Weights of a small mixture-of-experts language model, trained from scratch on English Wikipedia.
Size: width 192, 18.4M parameters.
Below are experts of layer 4 (counted from 0) of a mixture-of-experts language model. Rows are named router (the router's row for the expert), up (a neuron's input weights, with its number), down (a neuron's output weights, with its number) and show model dimensions 0-191. Each number is 200 + 40 x the weight over its row's rms, rounded and kept within 0 to 999.
After each expert's rows: "raises" lists some tokens whose logits its average output raises strongly, later layers aside. This comes from a sample of Wikipedia text that the model never trained on.

# expert 58
router,261,202,161,157,181,185,201,272,221,212,184,110,197,190,193,166,221,142,208,214,218,214,252,244,214,194,204,192,168,233,216,166,263,210,215,254,193,212,213,141,183,185,184,219,126,207,209,105,186,195,208,234,206,266,287,194,231,175,211,249,182,193,180,139,166,184,243,267,206,199,215,203,227,182,175,175,145,180,233,212,200,105,177,191,189,163,268,297,142,211,227,231,212,177,223,181,80,200,206,293,154,274,185,201,175,216,232,264,214,201,187,236,180,208,185,215,210,213,206,233,181,206,160,168,178,168,236,207,243,207,103,185,142,281,225,201,210,207,170,223,182,204,237,200,199,204,190,162,84,204,181,316,185,187,222,230,206,241,191,170,140,269,93,158,172,236,230,221,165,169,175,214,128,206,233,171,213,197,188,181,169,162,251,293,146,187,97,159,163,150,232,191
up14,218,198,133,130,191,146,160,222,176,232,193,164,195,199,226,184,201,162,227,192,173,270,172,217,165,126,201,221,223,110,242,211,163,272,217,184,141,245,249,189,251,158,106,240,187,192,131,222,183,192,159,184,201,226,252,247,193,187,191,139,169,201,232,230,218,268,204,218,177,243,203,185,146,205,90,191,190,167,121,230,113,233,227,174,237,200,236,278,148,139,181,239,218,189,129,188,155,202,161,185,230,206,99,270,227,170,223,174,175,201,207,273,212,218,197,219,177,193,199,229,196,205,219,158,226,236,280,221,179,260,180,131,225,211,229,139,239,243,182,168,171,115,271,246,208,220,278,217,154,198,135,207,196,196,141,188,149,187,206,248,223,218,216,147,258,217,157,286,195,176,151,266,171,235,245,217,231,197,155,223,233,168,232,215,209,141,178,167,235,265,226,144
down14,196,157,169,271,217,228,219,168,238,219,179,125,221,234,212,249,191,227,194,270,217,201,173,168,251,227,222,221,201,195,231,176,210,82,241,206,219,167,215,182,219,178,248,148,260,136,214,99,186,220,211,170,209,194,199,154,218,179,203,205,172,195,221,217,182,181,258,195,193,247,279,176,199,206,300,245,202,255,234,83,218,216,259,211,181,205,160,185,217,196,169,190,209,184,241,209,196,221,135,168,169,119,231,213,244,206,161,263,162,161,138,109,175,218,223,169,231,282,195,141,249,157,193,182,192,189,157,221,212,126,255,237,181,199,213,227,206,207,204,213,143,156,182,146,183,203,127,161,268,188,281,169,182,222,241,191,215,226,122,173,169,215,240,201,169,143,194,130,207,205,229,256,199,231,172,141,282,225,226,287,88,192,196,209,245,226,164,259,203,154,136,198
raises: "\"", " and", " |"

# expert 57
router,172,245,211,208,213,230,216,241,183,221,229,202,232,214,112,162,158,190,120,232,195,191,262,231,245,162,247,169,201,152,148,155,200,152,187,250,143,207,130,194,127,211,191,227,235,224,145,207,200,213,186,205,155,205,180,113,195,165,241,253,238,262,159,200,177,172,137,225,207,183,194,170,171,225,178,158,212,215,220,203,305,182,149,158,167,203,185,265,171,243,234,210,206,225,219,253,236,158,194,244,166,182,182,208,183,233,191,243,249,211,200,218,291,225,260,213,219,246,202,206,332,244,167,244,173,253,265,198,138,192,225,115,229,165,230,261,194,189,172,215,212,324,249,180,230,213,262,133,216,265,146,223,136,266,186,196,215,258,111,163,279,229,229,238,155,189,183,220,193,174,142,219,216,192,229,231,170,225,162,277,181,148,164,171,180,165,206,159,184,237,200,191
up0,164,188,211,166,248,175,160,221,217,230,267,207,266,93,260,293,199,193,192,235,233,226,135,210,210,144,179,299,260,165,170,202,263,187,220,205,128,241,173,216,209,229,196,149,244,255,208,202,241,184,191,150,153,169,122,174,179,184,163,186,196,178,167,178,209,144,216,240,222,200,197,173,183,193,206,215,169,213,254,167,187,230,249,240,185,225,204,232,248,79,209,178,211,216,234,235,226,207,170,165,231,184,192,294,142,199,228,213,184,194,173,97,188,259,250,183,147,207,255,121,210,166,188,221,222,210,208,156,234,157,222,238,125,189,201,191,187,146,177,248,170,221,187,223,209,289,208,244,146,217,146,215,209,282,146,260,136,190,201,171,183,130,216,203,146,169,302,225,196,305,209,151,177,174,229,247,141,164,238,193,208,183,208,179,234,118,210,204,186,208,170,180
down0,160,125,191,170,244,120,219,127,139,179,159,210,225,154,208,239,192,129,208,190,193,201,224,177,177,280,229,251,165,221,192,202,245,255,208,212,237,263,240,251,174,238,185,123,191,153,219,210,136,157,199,189,224,237,218,185,175,185,105,253,231,154,175,214,266,202,303,178,203,157,179,214,213,163,151,181,133,240,176,171,235,222,203,236,216,213,135,178,212,256,179,200,163,248,117,212,190,226,273,152,221,155,225,247,201,182,168,223,262,226,185,190,256,231,166,248,194,206,188,258,171,308,244,179,190,228,162,156,203,232,152,214,204,166,232,234,227,197,235,188,176,141,185,162,217,209,198,194,245,150,181,230,247,199,207,251,266,153,125,186,233,228,237,236,197,215,181,137,260,132,149,145,188,158,256,210,196,128,193,173,172,243,247,263,161,181,259,288,150,187,232,135
raises: "as", "\n", "an"

# expert 39
router,153,273,207,232,258,277,147,207,200,209,207,253,231,251,151,117,210,203,161,198,198,191,206,160,195,156,240,254,213,180,112,168,180,168,194,212,190,239,182,200,250,244,181,254,183,173,166,212,170,164,189,264,102,169,199,86,180,181,180,271,140,215,218,202,207,209,159,223,343,200,175,186,223,164,217,200,223,188,269,242,192,174,194,215,221,200,164,115,213,200,119,188,208,214,219,183,165,142,175,244,260,248,210,163,219,226,188,193,228,177,163,201,225,183,166,248,229,172,247,159,231,207,162,274,220,203,186,177,187,203,151,148,166,177,215,277,208,159,194,190,235,238,232,206,237,150,238,265,214,221,209,279,115,218,227,250,255,273,258,183,246,264,242,309,222,180,179,214,111,218,171,204,216,182,227,105,175,196,177,224,271,201,194,195,185,170,179,185,189,220,231,226
up3,278,157,195,115,270,261,164,172,215,232,256,242,179,207,213,178,183,186,118,189,200,278,215,169,171,202,177,258,181,235,187,161,208,205,227,125,257,227,200,279,200,151,171,176,168,148,209,247,202,237,246,228,178,219,232,180,197,208,185,211,233,216,176,177,185,202,227,97,185,231,251,273,222,278,238,178,258,217,258,209,206,255,203,182,148,122,261,215,248,197,256,164,263,192,240,187,186,176,151,195,195,141,195,149,214,228,127,162,209,260,161,180,182,202,213,170,216,169,208,201,177,144,134,148,202,215,131,220,253,227,216,217,134,189,169,229,218,197,183,154,195,195,234,156,130,232,162,167,245,193,191,198,204,230,246,253,201,191,158,104,158,191,261,232,224,212,227,191,139,143,221,195,177,248,149,210,184,252,196,253,124,108,124,213,254,216,181,271,239,176,259,260
down3,152,222,174,226,198,263,208,214,211,173,213,209,160,260,293,221,154,200,209,196,152,212,239,203,156,174,186,166,188,123,156,282,263,213,177,138,221,200,191,172,200,257,253,228,196,218,162,250,243,157,216,175,250,187,274,206,174,248,145,215,223,124,218,248,216,281,197,196,224,161,201,218,194,178,190,296,207,208,164,239,254,208,223,277,293,186,193,231,209,150,119,196,218,224,184,131,134,247,207,187,181,158,180,195,114,267,291,191,166,183,207,224,247,177,204,192,176,286,219,171,148,179,255,211,209,182,270,197,177,211,193,147,216,207,227,190,231,221,226,255,162,185,167,213,219,147,241,187,102,204,146,174,133,241,203,135,192,204,199,285,233,179,255,195,159,148,224,156,202,191,233,178,190,125,195,160,154,153,218,151,261,177,181,165,212,242,151,225,136,232,248,139
raises: ",", " of", " round"

# expert 9
router,258,205,160,208,170,207,184,191,200,232,180,146,240,185,124,159,217,182,195,211,211,181,214,181,175,182,199,225,182,196,227,139,236,141,212,143,211,159,233,112,205,184,195,206,93,221,183,140,188,176,173,267,221,257,216,156,217,186,247,212,195,225,166,219,210,204,227,282,258,216,334,224,190,177,227,149,90,171,191,209,175,201,175,183,170,171,256,272,176,202,251,203,330,104,197,220,144,176,138,289,123,210,166,215,182,176,226,220,219,246,186,200,223,206,178,197,179,215,200,170,232,218,217,208,165,290,190,191,289,250,121,212,196,169,200,196,210,201,220,215,235,173,252,280,221,174,236,188,146,204,203,248,212,291,245,214,224,156,136,182,190,202,135,261,247,248,188,227,186,198,199,228,156,240,226,174,194,219,151,201,152,156,262,258,174,221,123,197,175,176,216,174
up11,185,252,224,200,212,217,221,210,200,235,172,165,249,195,207,227,181,177,223,185,215,145,156,217,201,162,219,171,179,251,237,110,209,216,152,231,203,149,211,173,156,191,183,181,127,192,173,208,204,214,135,188,152,234,162,144,193,165,198,228,93,213,234,196,228,246,208,251,289,214,280,301,236,193,247,257,157,185,191,216,191,181,190,217,123,167,157,235,146,183,314,139,238,174,170,133,181,214,215,202,172,210,223,225,186,167,177,230,202,179,236,171,257,188,181,189,218,223,179,188,278,249,197,186,206,320,191,133,324,218,182,247,255,139,146,171,217,210,242,200,197,208,174,230,306,235,204,180,236,169,164,171,235,250,223,245,269,151,241,159,156,110,229,203,217,221,206,215,215,216,189,197,156,259,256,183,198,268,113,219,203,165,225,211,161,130,154,182,195,188,209,190
down11,230,229,205,259,105,161,213,181,202,170,250,221,168,102,192,213,224,208,168,162,206,203,179,154,174,248,277,259,194,228,257,219,190,210,160,162,242,251,203,165,243,196,199,141,263,210,201,178,189,177,192,234,230,209,148,188,174,195,174,231,258,252,151,182,303,229,240,147,161,237,221,178,147,225,126,166,123,163,94,180,211,255,159,188,238,175,177,203,279,183,229,233,246,126,154,258,256,206,144,194,134,160,217,234,279,166,230,167,164,228,254,176,211,186,175,150,184,186,170,221,134,132,240,182,191,205,177,167,194,260,233,268,240,185,109,200,176,224,219,227,220,129,231,245,176,196,214,196,147,167,267,228,245,179,175,126,203,270,136,232,227,265,184,267,174,202,173,173,235,244,254,212,257,215,159,164,208,183,160,198,219,171,192,226,179,233,196,227,143,212,232,192
raises: "==", "\"", "====\n\n", " ==\n\n", " ===\n\n", " ===\n"

# expert 59
router,158,241,277,198,201,182,175,192,174,193,182,152,215,251,175,112,169,172,183,224,245,114,198,184,144,173,219,237,196,135,110,135,181,236,182,255,201,193,175,206,201,189,180,238,191,159,172,205,174,147,197,248,149,171,270,90,169,192,233,298,251,176,193,197,247,186,156,220,270,155,199,144,219,152,153,161,216,122,217,273,248,182,194,245,185,219,217,148,184,215,169,236,195,232,201,269,146,183,144,160,149,282,206,176,171,215,207,182,211,210,199,223,227,236,194,269,195,244,225,193,209,197,246,225,178,203,191,188,187,245,186,135,179,180,211,283,197,151,239,202,259,205,193,219,292,230,152,239,242,259,210,274,197,192,202,225,215,174,234,195,250,204,188,167,162,241,143,227,254,223,169,214,211,212,210,138,48,191,145,209,158,156,140,249,205,168,227,130,170,185,218,186
up0,210,150,202,167,205,190,248,218,204,236,210,153,203,213,189,196,135,92,133,215,236,196,168,265,177,232,68,227,176,256,175,238,168,229,145,174,226,221,201,151,219,165,190,172,151,136,266,270,218,198,204,266,186,221,226,161,218,192,215,225,216,94,210,176,246,204,131,175,167,210,191,222,173,188,187,158,178,146,123,226,217,198,219,213,183,184,214,158,266,215,133,150,308,217,174,223,224,173,197,152,252,229,214,193,199,188,172,238,140,183,124,175,208,248,217,194,173,236,195,214,194,180,319,287,188,171,203,184,159,225,200,194,133,181,215,268,173,212,231,208,207,276,235,234,220,230,178,150,203,230,257,195,185,183,246,167,231,232,157,258,208,213,262,214,168,300,243,194,239,134,233,183,187,141,137,193,231,298,226,269,147,209,173,150,202,203,211,178,180,214,213,220
down0,180,196,226,220,244,262,136,182,257,191,236,259,176,218,166,160,191,160,214,149,182,187,186,167,190,271,227,198,283,232,177,225,165,170,164,179,171,167,213,256,221,266,223,188,151,213,165,270,210,260,218,226,192,209,202,163,223,260,136,165,200,203,139,114,218,167,235,219,164,238,212,154,117,221,131,221,120,171,205,231,255,214,243,237,199,157,266,249,242,238,93,183,185,239,221,222,247,171,166,266,240,250,177,192,154,230,173,134,179,143,232,160,195,146,175,166,203,178,153,230,114,178,234,244,152,183,204,217,225,226,183,158,154,110,170,154,159,216,199,196,191,268,151,256,161,245,165,217,249,261,219,228,227,205,223,162,126,141,196,185,208,203,206,185,208,242,230,230,153,172,250,278,191,169,239,183,211,234,197,144,208,219,245,258,216,166,313,200,148,183,183,247
raises: "is", "l", "att"